python train.py --n_layer=11 --init_std_router=0.0101 --head_dim=64 --attn_scale=0.125 --init="normal" --optimizer="soap_variant"
Below are experts of layer 6 (counted from 0) of a mixture-of-experts language model. Rows are named router (the router's row for the expert), up (a neuron's input weights, with its number) and show model dimensions 64-127. Each number is 50 + 12 x the weight over its row's rms, rounded and kept within 0 to 99.
After each expert's rows: "mostly gets" lists some tokens that are sent to it at least half of the time. This comes from a sample of Wikipedia text that the model never trained on.

# expert 42
router:62 42 60 74 51 66 51 22 52 72 50 45 51 58 63 48 58 50 22 35 36 70 55 61 30 46 52 13 38 66 51 54 54 44 51 32 45 59 46 59 67 60 53 35 54 57 62 61 53 53 60 57 51 58 33 46 71 65 50 37 45 51 70 51
up0:72 29 67 67 63 57 38 58 37 45 54 68 38 61 36 42 52 53 66 51 53 56 44 42 45 46 50 57 56 57 60 64 48 52 42 54 54 44 52 43 61 72 53 44 80 46 36 47 55 53 49 62 58 28 55 58 33 50 65 48 67 19 41 50
up1:34 45 70 45 53 53 38 60 56 26 63 54 54 49 76 39 59 47 21 37 47 56 44 46 39 36 51 30 79 62 53 63 41 37 36 39 44 57 50 51 42 54 46 49 42 37 43 51 60 45 43 37 49 50 58 50 50 43 63 68 38 45 51 30
up2:56 69 42 45 62 44 60 41 51 56 39 65 43 29 56 21 54 74 61 48 55 30 34 38 44 52 39 60 53 65 55 41 68 40 63 37 45 48 27 44 54 54 56 46 62 55 31 47 42 49 33 47 68 64 30 59 52 52 48 45 50 53 68 25
up3:45 48 41 61 54 55 56 23 37 39 79 24 59 49 59 27 52 44 42 60 60 43 27 53 40 48 43 37 37 36 55 55 58 47 53 63 57 23 30 64 50 50 65 47 46 38 55 42 52 54 39 31 56 69 61 34 61 55 46 46 39 47 71 51
up4:52 46 77 55 37 71 34 50 59 45 55 46 45 55 36 49 64 47 44 63 57 23 51 46 50 46 56 36 52 32 39 50 38 45 75 46 57 38 56 40 54 28 53 59 38 58 33 54 45 53 54 76 49 45 48 84 61 49 47 63 32 42 58 42
up5:29 49 37 49 53 57 43 34 64 40 35 40 31 36 40 70 41 43 51 55 43 41 21 31 42 56 59 61 39 49 57 31 44 27 71 69 55 46 60 48 49 50 63 23 35 65 47 61 40 57 28 34 53 52 57 53 58 29 39 46 70 64 31 43
up6:45 44 43 45 55 36 64 45 52 60 54 43 28 45 47 43 47 56 37 40 39 39 57 47 36 28 32 64 52 47 32 52 43 41 70 37 33 30 66 26 56 71 58 59 69 38 44 54 50 48 46 49 68 51 35 72 35 27 55 50 47 69 31 59
up7:53 42 42 57 59 58 34 56 43 53 75 50 80 43 42 38 50 47 47 55 60 71 60 42 66 40 26 65 44 47 42 69 45 53 83 50 56 51 68 35 76 68 71 42 50 45 39 49 20 43 34 37 56 49 39 43 31 58 53 45 67 63 55 46
up8:68 28 47 51 41 44 52 50 48 48 54 36 44 45 42 50 67 49 48 64 36 47 59 57 44 47 46 47 45 62 41 46 41 70 46 55 51 56 70 71 62 51 66 42 67 54 38 38 44 39 72 22 51 34 24 32 47 62 56 41 48 30 54 42
up9:52 66 60 46 77 41 60 48 61 50 45 44 37 49 54 32 68 56 67 51 58 66 52 34 35 61 37 68 35 50 64 35 47 61 47 44 43 50 37 47 42 51 68 68 45 44 45 48 52 49 58 48 82 37 30 73 35 66 25 51 43 16 64 54
up10:31 52 48 39 68 40 52 68 42 59 48 39 48 66 50 52 41 46 33 47 52 50 35 70 66 44 44 48 38 44 43 54 43 32 50 31 28 64 42 58 54 55 24 55 59 61 28 58 54 36 50 51 16 52 61 63 33 31 56 48 43 61 58 60
up11:49 41 46 55 45 49 44 66 56 42 59 59 66 56 58 61 49 56 72 43 50 58 30 62 58 52 67 31 47 45 69 60 57 58 44 31 53 55 53 34 62 36 49 88 43 51 36 48 58 64 34 58 29 45 60 53 49 54 51 30 45 41 55 47
mostly gets: "\".", ".\"", " However", "\n", " although", " but"

# expert 30
router:80 55 35 41 40 51 55 42 65 49 26 33 53 66 40 53 54 49 60 66 30 32 53 54 59 69 51 49 40 60 49 38 42 76 62 39 52 67 45 59 52 42 18 41 36 60 44 55 34 68 39 66 65 54 46 60 52 47 43 58 36 52 39 37
up0:42 31 63 52 76 47 40 60 47 41 33 56 68 75 65 24 62 56 60 70 45 73 66 43 63 47 63 72 63 40 53 50 53 64 45 56 62 51 55 55 78 58 44 63 28 64 45 31 36 57 35 49 63 66 57 29 53 57 45 36 51 31 59 42
up1:66 67 68 55 58 70 22 36 44 50 58 20 50 62 43 47 37 51 38 54 53 36 58 51 52 62 63 46 41 26 10 40 37 57 43 66 38 49 38 41 34 51 28 60 68 45 55 54 57 54 17 55 34 62 55 56 51 48 43 49 52 79 62 48
up2:54 49 71 36 38 48 48 46 49 57 49 71 33 60 44 42 56 73 51 45 40 55 55 40 61 75 50 52 53 55 43 56 45 51 54 51 38 47 71 61 59 70 37 55 47 41 55 51 43 29 35 62 78 64 57 41 52 49 49 49 51 56 34 51
up3:49 43 50 70 36 49 55 52 43 62 46 44 64 70 52 56 72 48 33 63 64 63 54 63 42 43 14 42 53 67 47 47 35 55 43 45 51 66 59 82 62 57 52 37 21 29 60 59 26 57 53 70 66 63 63 50 41 69 22 62 40 56 74 55
up4:53 40 39 52 56 47 45 51 58 68 49 32 39 62 54 39 39 55 78 46 62 53 40 32 58 40 53 36 73 54 59 57 35 60 72 44 50 46 63 37 54 60 45 42 60 68 59 64 61 53 45 43 64 58 61 42 46 40 50 75 57 54 61 67
up5:55 60 58 39 53 47 59 39 72 69 81 65 40 45 58 44 80 44 63 59 52 70 53 35 47 59 61 40 39 46 37 20 57 53 69 54 67 60 42 40 47 48 19 54 40 48 60 38 48 67 71 49 48 47 62 51 36 54 50 55 35 27 40 43
up6:60 55 51 46 40 44 57 48 55 46 34 56 48 59 51 62 47 43 76 60 55 46 36 44 42 58 56 46 50 57 52 26 40 47 44 39 43 33 43 50 67 45 51 64 39 49 43 49 41 43 57 61 64 56 54 41 59 61 42 51 58 49 54 70
up7:84 48 43 49 45 35 50 55 58 48 66 52 36 60 51 56 44 67 54 73 33 37 48 57 36 38 46 47 67 59 50 29 54 56 55 43 68 62 52 63 57 49 39 29 59 50 31 41 41 57 50 52 64 61 44 56 50 42 53 59 35 35 53 65
up8:55 52 53 57 34 29 24 48 34 59 63 35 62 54 52 37 43 56 49 45 48 40 34 52 72 54 55 53 60 38 41 32 32 54 46 45 52 58 48 52 34 39 46 71 53 61 41 53 41 51 52 38 65 31 46 59 52 63 41 68 51 58 47 49
up9:60 54 52 31 62 74 83 60 56 56 55 49 54 38 47 55 59 38 36 46 37 66 50 46 34 52 51 68 25 52 43 34 69 45 42 47 53 50 58 79 69 43 57 67 43 53 52 29 59 70 50 59 48 43 43 39 41 48 57 45 58 74 44 54
up10:54 48 32 43 41 43 52 51 40 51 37 58 48 59 43 47 40 35 50 44 24 46 38 56 58 35 71 47 26 41 57 40 68 59 34 38 41 59 63 50 49 66 55 40 56 57 56 51 27 56 56 42 51 37 46 57 77 54 35 55 56 43 57 46
up11:51 47 55 61 65 41 49 48 56 40 65 58 48 69 65 64 54 42 36 30 48 55 56 35 56 54 49 57 36 46 56 53 72 58 60 58 45 51 40 60 36 58 58 41 46 63 66 59 81 47 48 40 35 42 46 43 79 58 66 33 61 64 49 51
mostly gets: " football", " Championship", " League", " tournament", " Player", " round"

# expert 3
router:68 40 68 42 64 37 46 38 59 46 46 39 43 51 71 45 32 47 26 63 48 47 50 37 53 67 47 48 60 48 46 73 49 51 40 44 59 54 68 48 58 41 34 46 48 60 56 57 33 58 32 44 45 61 41 46 51 53 55 56 55 38 58 43
up0:41 59 41 62 49 41 59 37 54 33 49 61 40 52 63 51 51 65 35 37 42 30 35 47 27 45 58 48 60 65 86 42 56 68 64 24 41 43 64 41 48 44 36 39 58 49 49 48 57 48 61 59 51 49 63 73 17 56 55 70 73 75 63 47
up1:67 48 64 56 54 51 45 36 52 57 47 39 52 52 42 56 61 38 57 40 45 31 65 44 49 42 62 54 59 44 61 55 56 37 71 37 49 35 51 56 61 27 58 49 45 97 65 48 63 61 60 40 56 46 53 36 47 51 65 56 69 52 47 22
up2:63 45 58 39 57 45 40 64 52 18 45 38 47 44 49 51 57 33 31 30 54 54 62 68 37 56 54 51 68 51 31 41 67 36 33 79 46 74 70 47 55 41 51 49 47 67 56 62 66 43 56 64 54 55 43 34 46 57 43 42 55 61 48 61
up3:54 47 49 57 62 52 60 74 57 37 46 36 54 52 65 59 72 41 29 81 75 48 35 46 43 65 19 56 60 33 68 59 47 31 58 48 53 08 48 52 45 36 48 56 73 55 48 41 71 50 31 42 53 35 51 42 44 43 48 50 56 40 31 36
up4:52 58 51 59 55 57 44 45 58 63 65 53 59 45 67 54 56 34 39 60 42 52 28 60 23 28 44 66 49 18 26 55 53 51 60 36 51 48 49 43 34 55 73 28 53 49 61 63 37 74 34 39 54 51 54 79 61 41 43 43 51 31 49 42
up5:49 46 52 55 61 41 39 62 63 46 45 48 50 48 12 51 56 35 52 32 44 51 50 39 58 81 61 57 57 48 43 41 73 56 51 38 23 61 51 29 60 33 68 45 53 47 56 43 54 55 58 46 55 31 35 53 62 33 35 51 53 23 45 28
up6:39 41 40 52 30 49 71 53 53 26 39 78 24 50 71 36 55 36 39 67 50 44 50 58 55 45 32 46 74 76 65 62 58 53 43 53 45 61 51 51 39 49 51 63 63 56 55 60 64 50 49 54 45 65 53 55 35 45 29 66 46 33 67 58
up7:71 44 42 54 36 60 43 54 78 67 46 55 47 40 60 38 36 35 53 70 49 45 67 46 20 46 54 23 68 29 44 62 71 57 50 35 36 64 51 74 34 50 63 42 44 37 46 45 34 60 51 54 43 44 41 45 49 34 55 54 51 52 42 38
up8:30 63 64 43 43 64 60 22 46 42 70 60 45 63 56 38 45 47 53 39 41 48 64 75 50 46 50 42 51 54 58 53 56 48 35 33 25 58 55 55 54 41 73 57 47 54 41 68 49 51 25 56 47 63 65 63 57 59 54 70 37 58 60 59
up9:48 60 49 34 54 45 38 39 31 59 51 57 65 51 54 27 39 75 33 38 64 69 45 65 37 37 39 45 55 44 36 55 28 40 38 67 31 46 73 43 44 44 59 69 61 68 55 67 53 56 59 46 40 57 60 28 65 43 77 51 67 31 48 65
up10:29 75 47 51 31 62 47 45 51 60 55 51 66 43 40 57 62 41 58 50 38 67 47 64 60 49 39 53 38 53 66 62 36 57 50 46 34 47 31 47 36 31 62 43 66 56 60 50 60 50 19 51 37 73 65 48 64 52 39 63 37 69 63 52
up11:57 57 49 66 48 55 62 42 43 59 49 53 53 61 49 46 50 54 59 46 48 58 44 73 36 43 52 47 57 48 54 56 48 41 24 39 50 37 58 45 50 38 68 55 43 53 38 51 59 46 20 46 35 52 49 36 54 32 48 59 35 53 46 49
mostly gets: "present", "7", "6", "5", "8", "4"

# expert 37
router:32 40 37 28 46 30 63 45 72 29 49 40 66 64 46 53 59 54 49 58 58 33 52 48 30 65 55 42 75 48 87 57 34 43 50 37 51 57 37 33 59 33 48 42 58 53 39 63 59 55 76 54 53 38 52 44 77 52 52 52 52 58 75 52
up0:48 47 53 55 59 40 57 41 64 70 68 49 36 50 53 49 37 59 56 61 43 45 51 45 52 53 55 29 44 34 41 53 58 44 71 59 37 27 50 55 55 51 59 49 70 54 57 44 55 54 63 36 41 26 80 40 59 65 77 36 62 58 51 49
up1:47 60 67 55 56 39 63 48 38 54 40 70 52 64 43 53 37 28 23 60 59 56 48 51 60 54 37 54 64 42 51 41 36 39 57 62 43 27 44 79 38 46 50 56 59 67 52 50 30 55 41 48 51 39 41 44 59 60 60 53 60 44 48 57
up2:43 52 44 56 52 70 64 55 71 65 60 40 37 65 41 48 32 41 41 37 58 61 32 43 31 59 45 53 43 51 51 27 52 66 32 53 51 69 47 81 60 44 44 36 50 54 57 73 54 34 39 31 58 56 42 31 44 58 53 54 41 40 70 67
up3:79 65 81 41 42 53 53 65 53 44 58 52 37 55 36 65 40 65 51 44 37 54 26 59 43 64 38 55 73 55 81 51 61 55 45 52 55 48 62 42 38 28 39 58 50 47 58 53 42 55 52 39 67 51 42 62 55 60 53 61 47 56 59 56
up4:45 45 40 67 42 53 58 71 38 55 51 60 42 55 37 33 63 45 66 53 76 55 24 48 47 53 50 66 57 55 64 39 56 66 65 48 51 56 44 63 58 60 31 48 45 53 54 39 44 54 55 76 54 40 54 67 48 72 42 54 24 44 44 52
up5:51 46 59 56 64 49 60 46 36 36 45 61 62 47 67 27 56 83 44 48 61 53 58 60 49 42 55 67 59 54 51 57 37 41 56 47 54 27 39 51 61 40 63 43 39 47 42 50 57 53 48 57 38 44 53 44 70 51 39 61 67 55 55 50
up6:58 27 47 55 54 53 69 48 59 56 43 24 56 33 43 81 59 31 30 61 46 46 56 37 60 55 44 36 48 54 54 73 67 36 61 40 40 54 49 60 65 57 47 53 46 36 32 49 65 61 51 59 53 53 73 47 34 53 60 68 59 56 41 42
up7:46 61 60 55 38 46 59 55 42 44 57 63 40 63 47 54 51 45 66 58 62 53 23 48 42 66 67 35 30 41 62 58 55 66 40 55 68 42 27 36 73 39 42 66 45 50 44 76 48 56 43 61 32 45 36 50 65 54 71 66 40 56 44 58
up8:27 50 66 51 49 37 54 40 54 22 41 43 54 46 47 45 58 52 70 25 57 51 58 58 56 51 47 63 37 53 57 61 36 49 61 64 43 32 53 47 61 52 41 65 72 67 42 68 53 51 58 55 55 48 57 53 66 36 44 41 65 56 37 53
up9:47 45 54 47 65 50 59 50 41 57 55 62 56 56 72 35 42 34 49 73 37 45 59 26 57 40 59 47 50 56 61 43 51 52 56 49 56 20 65 69 49 31 44 60 54 64 50 41 67 55 51 60 51 59 34 45 61 66 53 50 52 30 53 59
up10:62 29 48 42 44 53 54 33 72 63 51 30 41 55 36 26 47 54 81 35 45 39 29 64 65 61 44 33 34 59 36 42 48 69 59 56 66 53 62 51 61 30 51 29 56 49 56 59 46 55 56 60 46 42 25 39 39 42 43 69 44 45 62 35
up11:72 48 58 42 55 46 50 53 62 36 63 46 47 49 36 56 32 50 41 14 35 48 56 59 54 30 63 43 59 51 61 44 70 61 35 71 29 60 50 29 66 54 42 63 32 52 56 61 54 39 57 56 38 44 56 58 30 32 49 54 68 52 63 65
mostly gets: " film", " album", " song", " book", " As", " episode"

# expert 31
router:54 43 68 63 55 52 51 46 62 48 40 38 42 66 50 60 52 60 48 55 32 45 66 37 45 61 52 41 42 64 62 58 40 70 54 34 65 50 46 31 60 42 39 40 26 65 37 59 32 61 59 65 61 61 41 56 60 61 64 41 57 42 63 38
up0:53 55 62 60 46 37 55 71 56 51 33 58 72 48 38 73 71 32 42 59 52 47 34 68 56 55 63 57 46 39 61 47 37 61 33 43 66 35 49 46 50 46 39 46 24 26 55 31 51 36 52 42 40 36 47 43 56 56 49 45 50 20 48 47
up1:42 14 72 43 53 45 41 46 40 54 71 50 46 48 35 57 56 53 33 11 50 28 75 59 59 56 54 42 54 52 25 63 35 49 42 35 59 46 65 62 56 49 23 47 61 45 43 56 68 50 59 54 53 29 42 41 46 51 58 68 56 73 54 53
up2:25 53 57 72 41 52 55 40 43 71 45 50 62 44 74 59 49 68 60 79 44 55 52 58 31 71 58 48 35 33 58 50 55 51 67 41 52 67 43 45 38 33 50 33 38 34 50 60 43 46 57 76 30 68 56 39 39 54 46 48 29 47 77 46
up3:44 40 60 55 45 49 39 45 32 53 50 73 36 54 41 49 47 64 49 50 56 45 60 52 38 67 45 61 33 30 44 60 44 52 50 43 38 46 49 51 50 39 39 25 48 40 55 47 65 66 44 64 60 35 55 52 58 66 63 36 30 55 61 52
up4:49 41 55 33 56 63 46 63 51 48 46 40 57 37 29 55 49 34 56 45 47 26 32 65 62 59 66 53 40 57 44 66 40 39 30 34 46 71 52 56 56 56 29 49 57 46 35 68 64 39 62 64 55 48 53 65 52 51 59 31 43 27 27 51
up5:52 58 63 43 50 56 58 75 43 50 43 32 45 41 34 69 26 60 65 52 38 62 54 44 39 45 70 51 51 33 51 53 44 59 60 67 55 72 45 66 37 50 24 56 68 54 39 61 58 58 55 46 52 33 46 59 57 61 47 35 58 55 46 53
up6:58 51 67 53 39 30 43 40 40 29 35 57 56 48 68 58 60 39 54 62 41 50 48 28 65 52 40 42 46 53 34 65 39 53 56 63 49 58 42 46 75 61 49 66 50 51 53 61 73 71 61 53 37 53 63 64 75 50 69 66 51 72 42 44
up7:44 46 57 43 69 32 53 59 55 59 43 42 57 53 41 52 34 44 44 39 45 55 53 44 70 39 55 45 64 59 54 57 44 32 36 56 78 33 43 54 47 43 44 47 42 49 54 62 68 53 37 35 54 32 71 52 66 60 26 57 37 41 61 31
up8:46 58 35 49 58 51 40 21 39 51 56 56 64 38 32 75 49 48 54 49 48 52 42 53 34 47 53 44 59 53 62 24 29 54 49 31 63 62 43 52 45 53 42 34 55 59 42 35 43 57 59 58 47 42 58 51 20 39 37 52 51 16 28 46
up9:70 59 51 27 50 63 44 52 48 47 47 54 58 44 66 67 56 53 55 52 51 46 40 60 30 32 71 54 45 68 59 51 39 43 56 39 40 44 44 59 50 69 38 45 70 66 62 38 59 46 32 64 70 39 70 57 53 41 73 52 46 33 36 61
up10:46 60 51 42 41 41 58 66 39 52 65 44 56 38 40 36 45 63 59 46 57 36 40 46 60 48 43 43 42 63 35 52 35 66 50 51 36 57 66 59 14 64 66 45 65 56 65 64 40 72 47 46 34 49 52 50 35 65 43 59 50 40 53 48
up11:25 45 37 62 40 61 79 66 48 51 55 70 44 49 51 52 70 38 47 47 50 23 52 46 51 54 40 43 29 53 36 59 45 51 54 59 49 29 61 32 60 45 56 70 54 57 47 59 43 51 51 31 33 67 35 40 69 37 47 62 34 61 63 23
mostly gets: "SA", "MA", " ITA", "PA", "AM", " FRA"

# expert 45
router:51 47 59 62 53 53 57 53 56 46 50 42 31 65 46 49 39 58 45 57 37 58 58 45 21 81 50 50 31 49 54 44 39 60 48 42 46 54 56 50 46 51 30 34 36 60 33 53 46 62 70 62 57 62 60 58 52 69 57 24 46 43 54 35
up0:31 44 26 43 57 45 54 51 61 37 63 57 32 48 39 44 67 63 47 51 51 56 63 49 53 51 46 61 38 33 56 54 52 43 31 60 40 51 41 46 49 46 51 35 82 50 34 40 48 57 60 39 69 62 45 47 54 26 63 48 51 55 40 55
up1:50 71 33 60 65 26 43 24 56 42 41 78 38 63 51 66 51 45 43 52 62 37 28 67 77 52 55 56 46 52 49 62 47 32 59 56 47 44 65 41 49 42 82 47 53 49 38 42 62 46 75 62 53 26 54 51 44 54 62 56 79 39 44 29
up2:51 32 52 45 37 62 52 58 56 48 47 70 54 42 60 51 49 52 28 55 51 68 39 51 61 45 46 39 74 36 52 63 40 52 42 66 55 45 60 40 46 39 26 51 43 58 48 53 50 75 42 16 56 47 52 58 67 59 53 38 37 63 52 22
up3:49 59 48 45 50 38 65 45 58 79 75 33 32 46 58 55 37 72 51 59 67 61 52 43 41 54 40 40 53 60 31 69 52 38 55 43 53 68 48 33 43 52 50 55 74 44 13 41 62 48 67 50 46 39 30 59 55 45 46 48 39 80 46 68
up4:70 50 38 65 51 44 33 37 28 71 41 60 48 43 50 72 54 54 44 63 66 58 59 70 55 38 65 60 58 56 45 53 47 53 68 46 55 51 37 58 53 57 49 44 56 49 35 77 53 51 40 41 50 72 49 65 46 44 66 39 33 43 44 66
up5:50 62 58 56 62 48 63 50 57 32 52 37 40 48 46 46 51 51 40 78 53 26 53 38 59 64 47 62 49 59 44 51 33 42 49 61 50 78 71 44 48 39 49 44 60 48 58 51 48 41 37 47 38 67 63 52 25 57 36 50 45 75 34 38
up6:74 61 45 49 48 62 48 48 35 64 33 50 46 61 46 55 52 41 44 59 42 54 49 82 57 66 78 46 59 51 54 40 28 36 52 43 33 54 59 57 35 42 46 40 43 47 41 54 70 40 63 43 49 47 48 44 33 67 48 34 59 36 55 58
up7:50 45 46 51 51 60 38 48 68 55 57 46 44 56 50 56 53 60 77 53 47 66 63 37 51 55 26 53 36 43 58 45 50 58 50 60 57 41 64 55 35 61 55 47 39 68 70 61 59 45 46 32 45 47 46 23 47 31 52 57 51 46 30 63
up8:31 35 37 69 60 43 56 69 59 47 57 57 36 69 38 40 53 50 57 67 50 70 58 45 35 37 59 59 44 38 69 57 40 50 39 41 47 26 57 52 62 51 47 34 52 40 50 43 53 43 54 41 51 17 48 50 49 28 61 50 71 69 47 51
up9:47 56 53 35 54 22 68 52 48 52 49 28 48 44 46 57 71 57 50 57 41 54 34 61 36 51 50 72 27 64 19 29 39 52 52 29 35 47 59 48 58 48 42 45 49 70 56 44 49 55 52 44 49 64 64 21 48 63 68 06 45 41 67 60
up10:56 77 45 50 50 57 73 44 61 47 43 40 53 46 80 40 23 86 49 55 42 58 48 53 54 39 55 51 44 36 44 50 40 61 15 48 59 37 53 74 32 50 27 46 65 51 56 22 62 62 55 83 40 51 53 76 66 36 52 51 56 56 43 63
up11:39 47 46 58 36 54 53 63 66 48 54 38 55 62 31 43 58 67 42 63 41 55 63 68 44 47 46 55 32 48 66 52 67 53 48 44 27 51 68 78 77 57 58 56 64 66 52 74 54 35 34 57 45 43 42 56 60 48 43 83 60 36 54 36
mostly gets: "S", "C", "T", "W", "D", "M"

# expert 12
router:44 65 35 57 33 54 46 62 59 68 56 45 57 58 41 42 61 57 49 40 54 48 61 39 23 58 64 34 44 54 45 57 28 47 74 21 52 39 59 39 56 14 47 40 31 61 53 59 52 55 40 49 58 55 50 61 47 45 57 48 33 43 50 42
up0:54 51 52 50 62 42 75 43 44 76 42 59 74 59 51 30 37 66 50 50 45 60 55 39 43 49 59 58 79 55 57 55 52 32 62 41 47 37 16 49 35 32 65 41 66 51 63 62 50 53 55 52 35 50 55 48 54 20 81 51 59 30 47 34
up1:58 39 58 78 55 53 50 32 50 32 46 55 63 47 41 36 40 61 40 51 50 41 32 41 35 52 55 57 39 77 47 50 38 36 48 54 37 61 42 59 50 36 60 33 41 60 31 61 53 37 51 42 32 57 76 44 44 78 66 61 44 57 37 41
up2:43 58 38 44 56 66 65 37 44 48 58 65 69 48 44 68 35 63 26 50 46 72 49 44 67 55 71 52 47 72 40 59 49 53 67 33 54 60 46 74 51 41 38 48 76 43 27 59 50 62 60 67 54 42 50 50 53 56 40 29 58 52 53 75
up3:51 67 55 52 46 30 75 47 48 45 45 57 60 59 47 52 68 30 65 75 67 61 29 30 62 51 51 48 50 56 54 38 53 49 38 61 37 40 45 53 57 25 64 31 41 76 44 45 36 56 47 37 48 72 45 45 49 56 30 51 26 35 54 41
up4:36 23 31 35 44 63 52 36 48 38 37 44 59 53 70 53 44 48 53 22 55 50 18 37 29 33 52 46 52 29 42 45 63 53 54 50 55 41 45 51 52 52 47 30 47 56 60 44 51 57 52 41 64 28 45 53 40 37 41 51 56 57 36 61
up5:43 53 54 48 65 52 27 50 59 36 38 46 42 61 48 58 47 65 45 37 56 34 31 52 61 59 43 68 42 41 56 66 60 65 46 41 55 59 57 67 50 78 69 79 50 62 43 34 50 59 48 38 87 44 44 46 44 34 57 54 50 58 53 45
up6:48 57 47 41 68 33 28 31 42 78 64 44 74 40 51 73 65 58 44 59 34 45 48 67 36 49 50 62 60 47 53 67 62 57 65 36 51 52 53 18 33 39 50 41 49 47 58 55 50 50 61 36 40 65 42 46 49 37 60 45 43 36 57 41
up7:48 37 63 62 43 38 41 67 44 44 49 59 58 80 31 58 52 52 38 54 36 60 51 65 51 30 59 21 41 57 62 57 41 61 58 49 51 45 47 51 36 43 63 63 42 47 51 25 51 38 62 52 45 28 50 33 43 78 57 56 61 62 39 63
up8:59 55 48 53 62 67 66 47 42 44 58 33 58 40 49 44 55 76 64 44 67 66 35 21 63 42 35 53 65 44 38 64 49 50 44 36 49 27 47 55 63 77 40 44 44 45 63 53 54 26 45 49 41 53 54 41 42 53 70 62 58 53 49 49
up9:58 29 73 37 47 48 39 75 62 39 56 73 66 66 70 69 53 50 42 66 42 46 73 56 55 48 72 25 28 52 46 55 46 40 43 47 67 55 52 57 38 63 48 35 57 63 43 52 50 42 46 32 36 52 57 60 52 53 46 73 46 53 60 35
up10:28 57 26 65 26 52 49 37 50 43 53 50 37 56 23 18 45 72 42 28 45 35 41 50 23 38 32 35 32 77 64 71 46 44 46 42 58 44 61 59 34 48 39 53 56 30 42 35 58 45 75 48 75 45 48 25 69 61 59 61 53 48 80 38
up11:52 54 65 63 49 50 53 63 53 72 40 53 65 24 56 41 36 72 47 63 63 46 60 51 43 51 63 27 67 51 47 63 38 58 61 45 47 43 39 53 77 49 55 56 53 47 28 46 50 69 52 51 40 35 65 38 63 50 58 71 68 53 53 35
mostly gets: "|", " the", "The", " during", "In", " The"

# expert 21
router:62 63 54 44 50 66 48 48 66 51 42 45 47 56 60 53 67 63 46 61 45 49 57 13 49 45 53 40 60 57 60 31 51 60 46 41 78 47 53 34 93 55 42 45 36 60 29 64 58 55 61 40 54 38 67 67 50 63 55 44 41 22 58 45
up0:53 47 14 54 49 52 44 61 40 60 38 55 43 60 33 30 74 36 43 51 66 30 61 51 56 52 29 63 46 54 48 40 50 36 37 55 51 65 55 33 54 30 56 55 65 53 43 66 45 54 45 42 51 51 27 72 62 53 64 32 54 48 46 55
up1:49 48 54 67 61 59 30 65 76 35 24 53 32 65 53 51 58 54 54 58 36 49 33 46 56 59 35 64 62 39 59 51 41 53 62 53 45 75 66 48 35 42 43 52 38 44 67 43 33 36 67 49 53 50 64 78 48 26 58 50 62 46 34 51
up2:35 59 58 65 49 42 42 51 50 46 59 48 51 56 41 48 43 61 42 42 51 53 68 45 29 69 57 44 56 55 26 53 47 59 49 76 51 45 53 45 57 49 35 35 75 55 34 43 43 40 52 54 68 28 59 64 69 58 67 42 30 48 44 57
up3:47 51 47 53 44 58 46 38 56 39 45 37 50 57 46 36 64 61 41 38 36 59 44 55 46 64 38 25 50 58 52 44 45 48 41 37 57 45 67 59 49 58 34 66 66 55 54 54 53 51 76 38 43 51 52 48 46 60 33 34 58 40 78 39
up4:53 44 32 57 63 50 46 41 44 48 70 55 48 47 44 47 48 48 37 35 70 37 54 39 62 73 60 65 44 31 69 49 60 35 57 67 74 49 63 53 46 66 57 36 57 53 44 52 46 69 54 36 63 44 41 56 52 40 45 44 35 68 48 51
up5:67 44 48 60 55 29 58 66 59 63 60 58 54 43 36 47 51 42 57 50 64 54 64 60 42 51 44 28 49 63 61 45 48 51 72 58 59 73 44 39 62 67 37 32 72 41 40 66 43 55 39 48 47 59 46 44 52 41 34 73 40 49 36 51
up6:34 50 39 57 48 36 48 61 37 49 63 45 47 37 42 29 55 52 40 58 48 50 51 61 67 53 53 53 68 35 49 60 67 04 49 48 58 64 53 43 33 28 76 48 56 36 44 51 52 40 45 58 65 56 70 46 27 33 59 52 53 61 54 30
up7:49 46 51 57 48 36 47 79 44 52 34 36 51 64 69 53 55 52 59 59 46 60 62 60 51 32 59 34 51 43 46 47 34 45 42 52 53 47 53 55 58 52 45 55 80 34 42 55 51 52 53 66 53 30 29 62 45 61 50 55 20 43 33 39
up8:56 39 53 54 47 50 52 50 44 50 39 49 47 56 64 50 32 71 75 47 71 24 76 58 31 45 59 60 57 46 69 37 45 55 49 40 57 47 46 56 52 46 37 68 38 38 46 52 58 56 54 49 63 48 41 47 45 61 11 49 64 54 32 79
up9:66 37 58 37 34 57 47 64 48 31 45 52 39 30 61 46 63 60 72 51 77 27 49 19 56 67 45 55 64 37 60 14 51 32 29 60 58 41 60 32 55 67 55 39 47 52 48 52 42 73 55 21 67 55 39 77 32 41 43 52 42 53 45 33
up10:58 47 47 50 41 49 70 59 76 63 49 72 52 66 48 42 55 61 52 41 55 37 51 30 39 53 50 59 43 36 52 42 58 42 51 49 60 44 33 60 58 47 38 44 47 63 38 56 56 57 54 44 61 49 55 51 73 46 32 47 61 36 44 35
up11:61 26 60 58 69 52 51 49 35 62 36 36 60 21 50 43 41 44 52 52 60 49 60 31 70 43 30 57 43 40 46 59 55 37 58 35 61 41 60 49 51 66 43 60 34 59 50 35 43 46 58 43 47 49 31 61 38 32 65 58 41 53 36 44
mostly gets: " is", " was", " are", " were", " had", " has"